From a checkpoint of a small mixture-of-experts model trained on Wikipedia.
Size: 11 layers, width 128.
Training: a variant of Muon for the experts, 3232 steps.
Below are experts of layer 7 (counted from 0) of a mixture-of-experts language model. Rows are named router (the router's row for the expert), down (a neuron's output weights, with its number) and show model dimensions 0-127. Each number is 128 + 24 x the weight over its row's rms, rounded and kept within 0 to 255. Numbers have three digits each.
Before each expert's rows: a language model's description of what the expert responds to. This comes from a sample of Wikipedia text that the model never trained on.

# expert 27
What it handles: Narrative action verbs
router:144128093090122159107127081150135146126134129121123085144165099101138101122138103145115141167108143145156155132165126161134129097169103141170169096131128134118124149117163135117143134106142140085100116143131163129156151152077123086106127153099126092154123169153121152167175144168093086126146162136149153173133106127143112127106119152169128101153139129106101150085108143134120113109153
down1:149120143125131156113163107127168108098153160140126111135139112122105111150083068094123141125100131162081161130104163104128135164111112125127123114155143165139130122123104106158165110129148111090127132157185158133137124106091129094116174145132133115151139170121112120110150165131147144109180107122110145155174132087142131101136079128108126085140169113120134093128152127108109090102099
down2:166189135145153112129152081101105144118138145164157184104100114091122102121143195163076162108147142106134092112091130114093141154105074133150117128149121129122117136109140112124116124133057135109111164167084101163097130144133178113130132155104117146149107119109069128138124113102148143130138110134147140139121158119123140142135134108106106144117124116116145123112120129159130140144140
down3:122133117101132176135118136137095150094134120143114126110112138114157101124160119189107118154124120144135163139176138154088139096144113147135139132130102096130140125159148136132145118148128132122157126125191142140141147147129115123068114157147108135117104115112138153119133134166142110091135102077170155122114109168138189104158087132141081168097106124093108097102107180136120124138166

# expert 11
What it handles: Brackets, quotes, numeric symbols
router:097135137121122138089138157144171131121177092112146091116138111171128101123112123149164166107107148143127113163116105139130122075137167127153112162144145144087164139115133128115146139102104102128096121080118144134142129120091127149091135094179152142103158136117144094114093151148114152105165093109146096108157190133115136145105082129156128113166165156154115120114137135101154128114136
down0:113134119142112132112157144150160135125092141105114136131137147130139143114075139101114137125144146112158097170099132175166131143067109097119095120080110120115151115110148151140136122127125097162124131067146132139151184113121096165113153081151112166139103145079150107114124116139157136121112081130169110087134123107126166133138113114129119175178145118140096162132120149107106138152147
down1:117105087132135157121125137129150102178141130095102115087126096084122107103123101143133127123083093129132154129142094126117132123105135079162099089167131140162137104108135137130126109100111115135149148085162114128146137086104077116137105139118164146111130116113106173133136137138153091139099160129117131145151115113103159074122128110191081135158138147117103111108097119181141135119090
down2:123114148131099111133158117079114125177145107157113107130137114099130104124150118139148095140111120165136144117148153076136147096132131116128134195093130138128110107132122107129087116126126101089121168105097111130111154132107080096140147122119111092108141111115174112142135186144110135089108118135145138146163138158139132103140125147097157133119136126130200137097130166076180127159106
down3:126098141105150108135114133154150141124121123126132057138102159140148124128102146145089119173142113145114118075128086123149140155122201158123065089141153159164140109111112157134104094131143133106118113144098097082130119134120133121105117165114142117111091164097134080131102110132127113140135098118152108113140119110120111107094134117123180139113150136120089088098134158144107155158140

# expert 31
What it handles: Indefinite article, noun openers
router:098163159141106093138111130144120109148153138198143129100150129136118107161158160140110133127170151117189145101129128122133168117146132143130125114153116152119105163128160158128139151111178103137158126121102127144092165111156109120181124117105121137134117091108123111124095156074169153094123125133149148103112164124114119108093152147151125103128095137134148156172140079130122166149096
down2:149139149129109129133183164108125107111142139078132110106150167098114135138163107096110096110083115076115159115132119116124150119129086105142107177113150110123121138181132115152113083141170101128166114108137118114141134142118117137122121122126120135071094094145148149173122129118094131115099116139161131083133101119138126140179138121118098119173096097101099158128163114115120101095098
down3:155136154109114118099107108118129111113120159159089134118130101141116189150116144123124151149136145130091110143088120092140066132117104132089113150159126091104149124108109092106123133168135121122083146080124088121160108096135165157136190165139159150142162163128124141096138144161100099124155112128157142093104150116079135146122110154168144149105147121143124115158114116125125136107103
down4:100126117101067124126169141110158135099138136139166122104130149141131151132164121138113100124119145146138141090155145143178107062093158139131116141153100181127108100141142125126146102110120124121110111115142122057131125122135163097109097143126137107148123131103147128137143090114106148140103103083126143132085121124080112161067147139091118138106166110112136175130141097170132127126140

# expert 1
What it handles: Compass direction words
router:130144136105112097144149116095137143113168156093070161146125098132115114089139132127147137135142152142073111144109108125148099150084151138137167109143153160148121109088093107169118139138091068126127073117161115132148148111112143140143149140124129155141093118132105145052150133102179133133147157101130155120149122138162130104138129119112146126127101109133133112140143137101083170095126
down1:144156138091085108133095108152090150116163134117108153134121141121145098134124129136115133173134148151105154110106114123130133150092146107106153091168107109149129121150115152152151141097159101114140084134171114076149141101101129086118155132110093169149173163102151146076141134109135144121146108141151116129132128125164133116140071172114154126150146131149120146103108089100150141156078
down2:107117121142113140130086132137124093112111165133099090111137153153145202098134144138141101115135138126113102118104105122123136156129125154178117122146135155136115105078141145131087135131112137126128169104121141140120103129127125146137126121160085158130119197159102152095122106129151161138155090157129141131139106055160153153102114140110096084118120162102109166091132109109138132090098
down3:143131135130123158081168140080149086130100141121100145115143142175147158141077106114135114099153117130107113134103130140158115088148152166093151139080096143114100143116142119100082158128122138134166068134112109131158140158106109165144157119175110119125122129106144120162133128115150122137105138141121145127144126103156104142160128109147127138140105080098051128140121103156153152113111
down4:144134175108126154135110119140142138122155142126120142141110136122120126146119122141174073123145112125100102157151132154147120147109138088204120135145139139173136138094151116114128148166144135097127162123123106172098165109153100136121119131133110116191125138142122130109128090153120125157128138154142120173129152066122088127127143127174054106117087114102143157126163102143136164110127

# expert 25
What it handles: Adjective suffixes
router:102124115109117097131137125117130107156090151112179118123119152075144118119143142148123160121139103119151130188141149108146102145111126162150133102128150112167108162194103166170118097125098091144100138140133106117113147149133140133107115183121143129159126083142129092050122129109127151114089111140121149139109124121122084121115166104127158117167121119104134163109145136110134165156106
down0:116098134134108107130106103141096154124124139146145099102101171114114124158135085075112163154127128136120110138108112115111140164088131081121173133141144154124101131112104167099141118174139092133157122150118172092142126134168169096129167131126097111123116130088126118128110099126127091103145099099121150080131147140083087137147150156089123111148143146083147108108141179135157122138109
down1:111142147138152129170135116102148091162147170100132151099141133168144115120090146176130180123129162161128123120078078151129128112111134116107122156145113130141119134095133122138151117119107129111108144127116116185103123130149159096108110096123102158138134104134129143126160107081143145116117148092105136099123117104153100131181108112125141130112145069119110081148148086132076118075109
down2:129148146153149126171124133146146148120069105136181151111112113144136133116097125160101132198145156141127097130129098182129125160123161139139121149088154117132133147126123147177153172084142070133114096099124109136133057101138118149165100120145124130129112142161133123120134122119143113139104128100150148107147146124108156127102108168077097141072143116126125113098129142123108125125123
down3:179144134106194137133116116160146099131116147102136131176143158140139153135144159144163118114151113111146092109112126124116106121125163103148136144143136104162097125109126168151111122126126153105130127122132113126129094110123074121154147091149119099126105075086142146139089129117141130137131112092108156163148118105161101132174138160101169136157133143142157139122170124120144131175206

# expert 29
What it handles: Table and list separators
router:160112141103181140125149143106151146151099108163108155110131111147172139142147084114101084132112145144196115142133146097157110127115070123134096171141126104117101145130139118160106113093114194132156140105084106138129122117125131102122117159097107135129099134103146121113143114115118155109135107085155105114146134116115161128155087186134090126113090104100157140113132139138151141149133
down1:152140149113072149134111157126120104117101131174130127118123163081160124124167119114127141099102128113111137089106143082146155120138112128128141097083128103112126108153150127143101133139126161136081131126117169116122079125130152133099155129090134099187120154116137156139090127097128124102130117169118125132109098175115146155095116128159128146109139149158176154114116109099127129114049
down4:099126129133151126128100127096100127147145122129150110146130139102109125101133117121154164119096205119132181119120125100113151134157129096112166107111090127129153144119135155117110128177131120076065168148086133170157137106153109128103183104142107111136123143139122150177123146134084105093157122133120147121080120107125118088146136099107127135154104111112112169158127125100120114109097

# expert 22
What it handles: Month names, table cells
router:145140080145110097154150082119085112110145127090127142169145143186102088147112124108123143107159126163100107106068179143139149081104120092127168172095127116122134147110105107163134131146136144106119166116136097133100130125131115146088109125123103159137158133105133107126129118140105142131121098102110130111140103114145150091105130111122131100128096135161111114154078128169152117167095
down1:155120082134144132140105156125105137122134096166129125087121128124112093129110109069136101111130144100120117147114134152163126122091132165115107115137097105150144130140186112125155125159127153149147114085167125109181105085156168118134148111160114141141097134129116147123142110096185123111138092099130118083123100164118147107114134149139133152154125183152177118141151150090118114101163
down2:133101178115122146112091098140100072113105148093128119138105158123119142117090114084141134118135157139118120150083142149134150082099124111120095144123115143172095133098143136120109191136105098094106134128171144129133129127091135153090132138137148151120087104138136156153124117112154141142128147125106146128120144120142150151148158108177160109097130075119162162160143128102126074126082
down3:122125151105152112149157110143145090105124164203126139078117132130114142092156125136139163165144151111107144121116150097136104140108112160147131132118108169148122104129139142115098125142083120125102089134118127130120082089120121146155141137122126123101123118150088154133108108081157144147118129121082128123071147080124109122132132148114154124147187086139052126097136112122103116109124

# expert 7
What it handles: Hyphens and prefixes
router:124164095164106143129080141148116160167103105147152144121147127142106177123175101145142146161141196132091170147109101141099081134135115124111107138107108131120083174122142121166147138158122160126086149114111122076154145149119140146137127123147164139098116111137129120119116131132138128124165101140105149088105116137074121136096135162141088138073135140139106111125134108105146105119129
down0:138128156123161157119138134113140172119126148179095144119186126078121103158175109152108111145122151097121120119087121183145092110111114114092136162107093086129113131123153134130139164155134110102098151122126134144121122173139133115133148076114143071143124150143094147081121129125148174110145144134141128132122106119135110111157122117159112131130081172095119138130093147155140121081142
down1:151120130172155162144132126131114069097122123181126142134121085115118118119150170137083139106092110105111133111092156111162095098159122124167121139137141142152096114114170161125139152144090139172117131132112114163156128121131114178135138124095141118142093141117107142109143106125107119099167154192144124148127155173148124112164117145080112103075106141154118164139131129132116120123107
down3:107139122124186110126170134166148152126127063103183114110112104200119165102101154143126142142145097115136145136111125131117159120116139125113102165117116100132160108103122134160120144158111134131143141107135131130136134143138156132147115120143120112105148164162118148135134117153160108117102144145145119118131122123077134077153117134135066133126089108041135143151143151115158148146159

# expert 5
What it handles: Infobox dashes, place names
router:089078159172117158140165097083129102137158129125150162126118141122090148152131129140190111111129120098116108133143114107106144139110116125166136102126086101146073096086144131139110157127167115085141162107122115163129079173135143118110114146154112137135135137163123150109132128115132144114097143182146110142147131123124084148140144127082120126089124098112146138123182128141163106134127
down1:105171115165127128143152121159120118096141116150156129088119109128074111153154101130126125137122155142125143149108178102172127144088083125107088110114147105153180132090130153086152117154120134153132147129152122164121102145170134154103117105125112127146096137124149152090121129104133150116110104154126158156137147150125164192101069132106128111121128147113152155085151125163140157150139
down3:157133100141152132187168162112143100120145111095126141137137127167104145142127159096153094161130113118101098134127158134159120091156136120141135128143130089080157085158134149119135138126111146135130134147109137146136152121116110192124133121136135090119104150116162140144118148145147092107068124147161137098147146086115166171189130143132146137153098175112128123160115154164157136147112

# expert 9
What it handles: Place names and years
router:098099098122134184137131123118109079103130150103143145128134160112115134155115122156132159079140125123145163153119136109143088140131156124110150111160140155120089115069117137144090117117106159107166110108134120145149147090136162121139130137112108134142091136125164148110150102122148134111108088097082113148138117135139115147168123086131084144189102100105155117151162093116111100176109
down1:181111129123131106119066132145108124108117125152134126144076129100108127191133109095133113136090147158127156124127062162115115109148129170127123122147101139175154107108150130118152111104110098101119130122163089133121125134135153158124129107129108124103106160123118150119126116107103098130077133140160139133136104077153131141119086131094146104155179103148152141163144106110110085095149
down2:122170124143145157180126129083133101131169143124127132142146133170135099100115104115140146175137133112128123091112133125128129114120088136133151127160134121106146129118138080126143152134113096117104090132127095169125133158114146134134084103117172129139117168113130091172134132099147156098123118080106120119091140133127149127121098087139151123070124082140128167090121194116127179098148
down4:165124113117143147131107092082169069145183156150154153161099152154130155134125125130123143152160132145123165157098124157154168119138102157146124129103128149119119109124134113123117157139075141102102162150113159119107112145131117145112154123138088142094101123157079128138120102088122126114141162129124134141138068093157135069151111178127127122130152105148093129120159141138150148115103

# expert 14
What it handles: Capital initial of names
router:083127107086113117158099114167115135132122101153140122175114107152114129177140077138101119111134154152098152084134115110148091095147146139120170149119115154069116112100154131089135152110110104138121097102149123106102116138093113114145128121166120118158158132096176142111089092128169107130152131147133141153085164124104129139182133131124141152140134115110120103099113148174153135123107
down0:128118075123135148128150135068122135130141136118115124117115136099175177086164123128143135131157135143162121082072112139123086079123126180164110141134151098098111117091118155128117124127137096101152109140119101140078126146133115140129135138126095133112098154127155125155118103092133142124108098141128154128133126149078123159102101132170090099134152084076175107130133120133118141154128
down3:164109116124130081109135124090124111139123180086161107152146120126130099112122167164136134109139104138109109124128141140171156096156130129089145133164149142146131102086123115139162118122133162163104151122155129171128113128131046157117164145164087119133162106119119098121130118180096159127107120099134115128124153097154159152154143157132172134130158111108120094136103107151151109159132

# expert 30
What it handles: Determiners and possessives
router:103098157130115120150171127148103112167094150088163101150114103088135145146138121152127087094158127168110177144124149145093171113115128101159127108102148152130126091148127122153142108091161146163157124137102109135093100111146140104110117138075128104099150147084097140096093111122128132144107162088164097152142152160149148145137108103152135110142145132114151145147121095105127126165106
down1:129119119156162120182147123082106137157120134114140084139175129096131122129135114169110116087147072089129088172129152119110143120137150126132094125138123107121154109186123125096110132131126110129101121110151110168129121133146145127151119155147124109152130092114086171116092141132088131111074152135128116122089171151160107149128105092105116116162142162104134170154117135143120153173146
down3:063131138135156106137089135112145094137134128121117112102105076140118091119129144172118109109170100132152107133148172094112099170132130141138147129119126155156107098161130089125150091135164136150121149121112127129090126154143114119089167140133113102137141115100135097134110129096143144129132117065089106109155120134128145110129176144126127160095148144162065082110175119129125117107112
down4:118120123124110087141083130103126122133109144095115149132104133142147136118179116116125152090113148101134113174111105138124116175109193097099137100125129112140133121183118124153150136131098128110134150125056133139127117126169140153118153121086109143120109074119114120159102175123143113127093126126162122114190146114111111129115114105166133121201107133119136178132151103132132147128112

# expert 6
What it handles: Quantifiers and heading words
router:135137134122117098127081117115135133151155099090136174130149133123077103161163160111129122148109133150157113114121142119122139158113163152128172120095168125148166109089107107110137133151180114169105101162064111102152123129129096154108101100113184137146147113137125111124065124106122142156156171125103106106113160139133095154146129142100095130133111161137150136130121123117107167137117
down0:092144155091124131118146129114103106111128119094147160116110079118098152116126093160129113148110138147166133164109102140136126110144116111132120135141119134143065175136129127115091142158132145124105139117158157161110092156098124120165161129146164119119133150142131102117173094147152169171134135129114111172103120108108163139162067149103094125066113156099149144120123134131113153087145
down1:108150105153111132135140107061138121167137112164093111141071127105149114110131135143141081150131111146107152106116077167138113113131101140111156134121137120122129123151122136137130139145158134124138167076107157112112096121092114115101084127128122136139064102082143085120105123145129098123110102149144121097139125175126152112110106111107111181083153110132118142145157125154089152110091
down2:165122135141164148146134132094144085143152098107105087124139108141120118127118124126113167158081123123124162095106131122134121095125139086140091126131162086121126111158113136147128133113105140141125155127153152117077156168157141097140129131096091102104127126149115167160165089152154154122118102164091140105112129040129096109122164110139121140105155091116136116135098141082104117118139
down3:121092127126130123172141140126141128136130098156152165123132103074104089136163147152157142164133152138133098136178104107151142140087108078189096130166118125103116150136117096110143146130080107119170182117163140107150121113116143144150125156127081137141131116132103130128153116144145107102116148123159171118133098151130163161136130098157123106147126135123154187093134118154090132122142

# expert 18
What it handles: Commas and conjunctions
router:109140152137182115144150114097135087133136144157083130163116155155149123132100129110111098113141133067107110157087105153100151161120121109165089107125120140103156170138110116137096130097142152130153102100137148140158101162112115106119089134149108072148148152144111153158154137163113145171145120097088164130110118127128100110167097135167101109145122125133138101135084130121094139122117
down1:145117082120125143170113120121121104152112142137141147160145150102196117123120150120130161102130145109113094109118103167143129124122148140130109100152112133130122181158157118092136150097158140131148087146142122105110146131115118098112101154110126157151165158137152102146059107130142136114115167172132122155117145146132087117108111158184148130141139210143166127104130117136101144124105
down2:129106152160138107090141084147103133107128147073115175162122136125121155084122153118115100083169126120135101160129129170125164098147119173095125101115105141142148138135145140123113154158095109133151135176161120156139132136160152104095118139153092128141134107151139115123104113133092104146139141113121155133117137169112144108129089109140059126120114102122181137191105137151136141122112
down3:098127125144134122145141149098135151103117117114159095130124106141135109136132131124127111157130159124162124113166131141122092188085104155125127106143141156135147144135125070100154131106139097156102101113136123150140127125110137100118088130140088087144138145076147116129111147126105097140151124161114154133101134119124136134094130174097151097128089128102083133142100136158086102060053

# expert 12
What it handles: Passive participles
router:157122144088132102112135081135165105098129127120141085118114077097105115116133126127100159095150146132091109144096136120124110150131106135098100083151109132168127118165147145115178141166130114113098150112075153147099106134113079155100146089166132101141094101146133129165145153140141152131143169155083111128124123128126117092129141113115110123157121068157146173129150120136135122154122
down2:116104143167134106107163149119095100138141129157110145116127129129107154089106130183129139161087137129148124092146137181132101147135131175138125139141138119134087117177120121127125136140106164067137095146109159135192172160150128126117154118185130121147104158109157150159141143147121157107084143095125142134147135137111154125182120156103147123172128088132113160137139142139123131117140
down3:132116114131113102079154088155103082080175108070100140114168158107132148174096150117154149116123129092118126138096106152100151079101137127112138102138129140146137133162116147131126136138095123107153127157131104133107137129130176147104156151164134117146121094065136117151109121153135099098142103149094113110168125095134076136173144132096134112140135119127131144128155117136163118139099

# expert 0
What it handles: Mid-word letter fragments
router:120146095149097111153131173150108160102170167146094156119135109112131122115086119136126074144116098106143111136126133119136143137131086150140149111176160130156068145116123142149154117097108141171124154133156123117124143089147128142155165126131168106121121116110092082172118155131100126135118130166156166139106084118138132125111153143114122172150104122144084092154127141149158136177113
down0:151139095150150095097124117081103118110073116066137183150140128161126142092104137128131179143134150164170125105128123144141154107149115134094149162087158136145137130150112133100113135095160105127152087127098128170123164124151115109128118134168135084114119124182165116134140096155116146138111135162142129124127114111123120107148109130146176143125129133091104148087099124106110137087132
down1:106135111134122149162119129127155096119106076118102141106176153163169120137115145094131136125109152119081139117108114126105117116142173111131157091149102123150124119162096119157100133162105111151085116077184128137112155168096068178108131150085098104145120111142164123096133136089137088132142137090126096120105111146115139138144145112137161097133116109141130116131116154110155112110147
down3:088100168160107175162119161120105128086116116098131157122073134126106160152153127146148106164107143128136107110143117117141170139123125097173140144151175072150109116150153086115149130135140179141143120162161112142127137158155145102087141091131102164140109142095121179130125117104107132156151104117157095106127124115114147170155145135131133135107133087131114175131127108138123150134126

# expert 21
What it handles: Table cell fillers
router:112190143117091108121171104106091121114144123151144146121168175179144152134123158125063096158128112108106121164143105115125149117155120125111078100140149106135129093099131132110149105150122097123108142159182079121098145148114126103129118100125138130156101162093160097134143143144115156136130158091124137123152146144144109161144129149137128137186166124141095118114132126109127118089117
down0:128171121117105155108071161152096105135161112128104132197138111146144094147137131149069101141110164125142153107117145143133150114142138112130110176119129164104170133112098084124131116107151119144138121134122143160153171114089161109160123124114159148095090118137147116142147139119179148154137132142151163115136131168138146143153101132159160126119094142130133099099139147112113169081144
down1:115167131140112134096139164131131113101130100163134094129111177174175095115126128108075141130149087089104149134141139141127103157119130109095113174122078145104105129150140141121164121136125114128123114103123151127116106112108093137160120155143119094184144165118146108110100132144154106121144121095129079126135137164118114157114113178067111130138155107101147123118127071138161141118149
down2:128159104112121092158134121106097136133133120177138097125158113148129167189131151103166153179130097187181115142114137130149139090159170133126159115132135111132099188100154103110127174140124117139106159102114144100147121141131117144137132138151113137137126110126182129137152125097136134158169147120130095139101127113097172150147111109116102133119127108122091080160135140138099155111110
down3:157099153128117078104092114100134138142076115079139106082123141144094099098135190120150118126120145162177147146112142113152155114125110097141097164189170118169120153121139108112109109118096111124121120114122142112139116120135113149157105132127099115153167096142128124120129132156130138089168097124118124071116171136158089152103132145116133130144136108133132146098147126106153110080121

# expert 10
What it handles: Line breaks
router:159073170084148168134090167126166151116116134167098108122126174131135122117132129133170160131152159148099158113118136106135147132117169096115154118083116148097153120102132131134129121123160113140115111121169109114126125112104147123108173145107159143150079098087103130176162176163118117121118097138170126117128138131121098123097121109119159184167122141109115135126122128108145128162135
down0:135115100133131123178101136092152147123142140121121106093124134137110111136166134127092156122143153122108127146140138154088114148142158129121128143129124133136081157157137128134081174143190122143129107150164147105118091135130087134189144146085140124165157109131147116061124119126151150140104136141123131082141133089171158096119128152132127109128134136165135149111123101183190104121131
down1:105161129155101119135134083118091164155130171077119127158157129148142121109168144143130109099137139129121147134092093124089116116118116108154120142131132165106122113126140104178122113113141153104110152177157109124119114124119087135141143129137119091116131101151136085126131153124128125099154092091170136110137141189104106103146152136123106100140188166089103153156129147132184087130123
down2:131133134117140130162134141141139146153137133089124135159106158134097094104115131162092128154141084122147122137114082120113167147131140140105096089131133137154147098057080117147122121105122145117124102148162111128103133167096171095134117124108125150123091155176139118091110118115104153141118148115109131154122112111133093154174144116113132112157094194105104102109162154101118171113094
down3:127149099117138141134117099115119108132150137151142100141146157163133112115111069117095134127134116146146126132115123116151139107136156134116119084139145142119144165166144149101107082151120161170112105123129116105189109145115165103139124094150140116079118119161142183130172123117130157120146156189163157151148109118145163109109135083108093084123175178121126114134123155170140131117125

# expert 3
What it handles: Numbers and digits
router:116150142111116156095081106113135085106070156152153151143168152119145150108122099105157111087071155131114123128126144145095148156120094135128116103119119158120134127123092114106138109135126119144116115175076187164148127130115156138166141116134157165111110067105156142099112159098104129148134112098130145155134120123097100158129069109127138134145128146109134150097138111139119128098148
down0:128101108126137108143173133123105124144150101114216168131125126128122150159148127134157131102086110137138123105148135147138099117148122125151115085093098144127070146141112114135147127137119117140141192109144109156154097173160104171121120129178103120124138157131115098147109109130140141125121160115149119131107141109128168169166141133090134149138130131114163089136170106169077151132129
down2:164125111125112151180123159170113134105127070130130135117109141092137142116167125120159127165115112078135133096137166121146131099164138122130090128115098141148138120141111125092125102120108087126102112146168126153150140133136092142180163123136157099128114120132128151092101128186124144105137099155129106092100134159129124150134119184067112141120116091128097159151127126159096136150091

# expert 24
What it handles: Sentence-ending periods
router:105154106163161087108147127144170146142125147118102136137102139143115143098137178091117079100162109148154119166117107125170144134135124160134089125137085120086148100130134127104107132161107102128087142100164127132134083091161157116108175137121124143098095119089143118118129120153150098094128104127095072172109156127119151145137127114136134135119103132111149116137063154143139118135149
down0:119097104138121090172089103160178116166146144138159119145097120166155127140141125133104103142173119101136141155156093102057130140174145132139162180146166123132141093132129139133145145117146091117133131109128179120130119155087171129117128121131137114087134133138163154103125127116136151164167138142152096096173146122159120156106118113132111096100146138131124136134101165128142105142097
down1:097155144133135126116143126108122120103123118133114156074133092157129094172106084067090132108140086135132143168123154168123140113164114160124135130090113147102113124138129124111151113139131198109108103089163148113106122102088148108103130149132106134126097170122134092135164121107097113129127072127147095130124138136130124185149140139103131116123143138100137163141164174130125124138085
down3:102122121107104078110155135148178144120143094107144124137119119125134135139149136148161162140118150155103135133098077129124165084134121130085098100153132116127116080107129141091131143149099122121117165116113116113156121134152164128118161140150180126166090138092151143104132130086127149139169127109090134118156104139158102127106153160102165128101179160114091142096098089136109128173127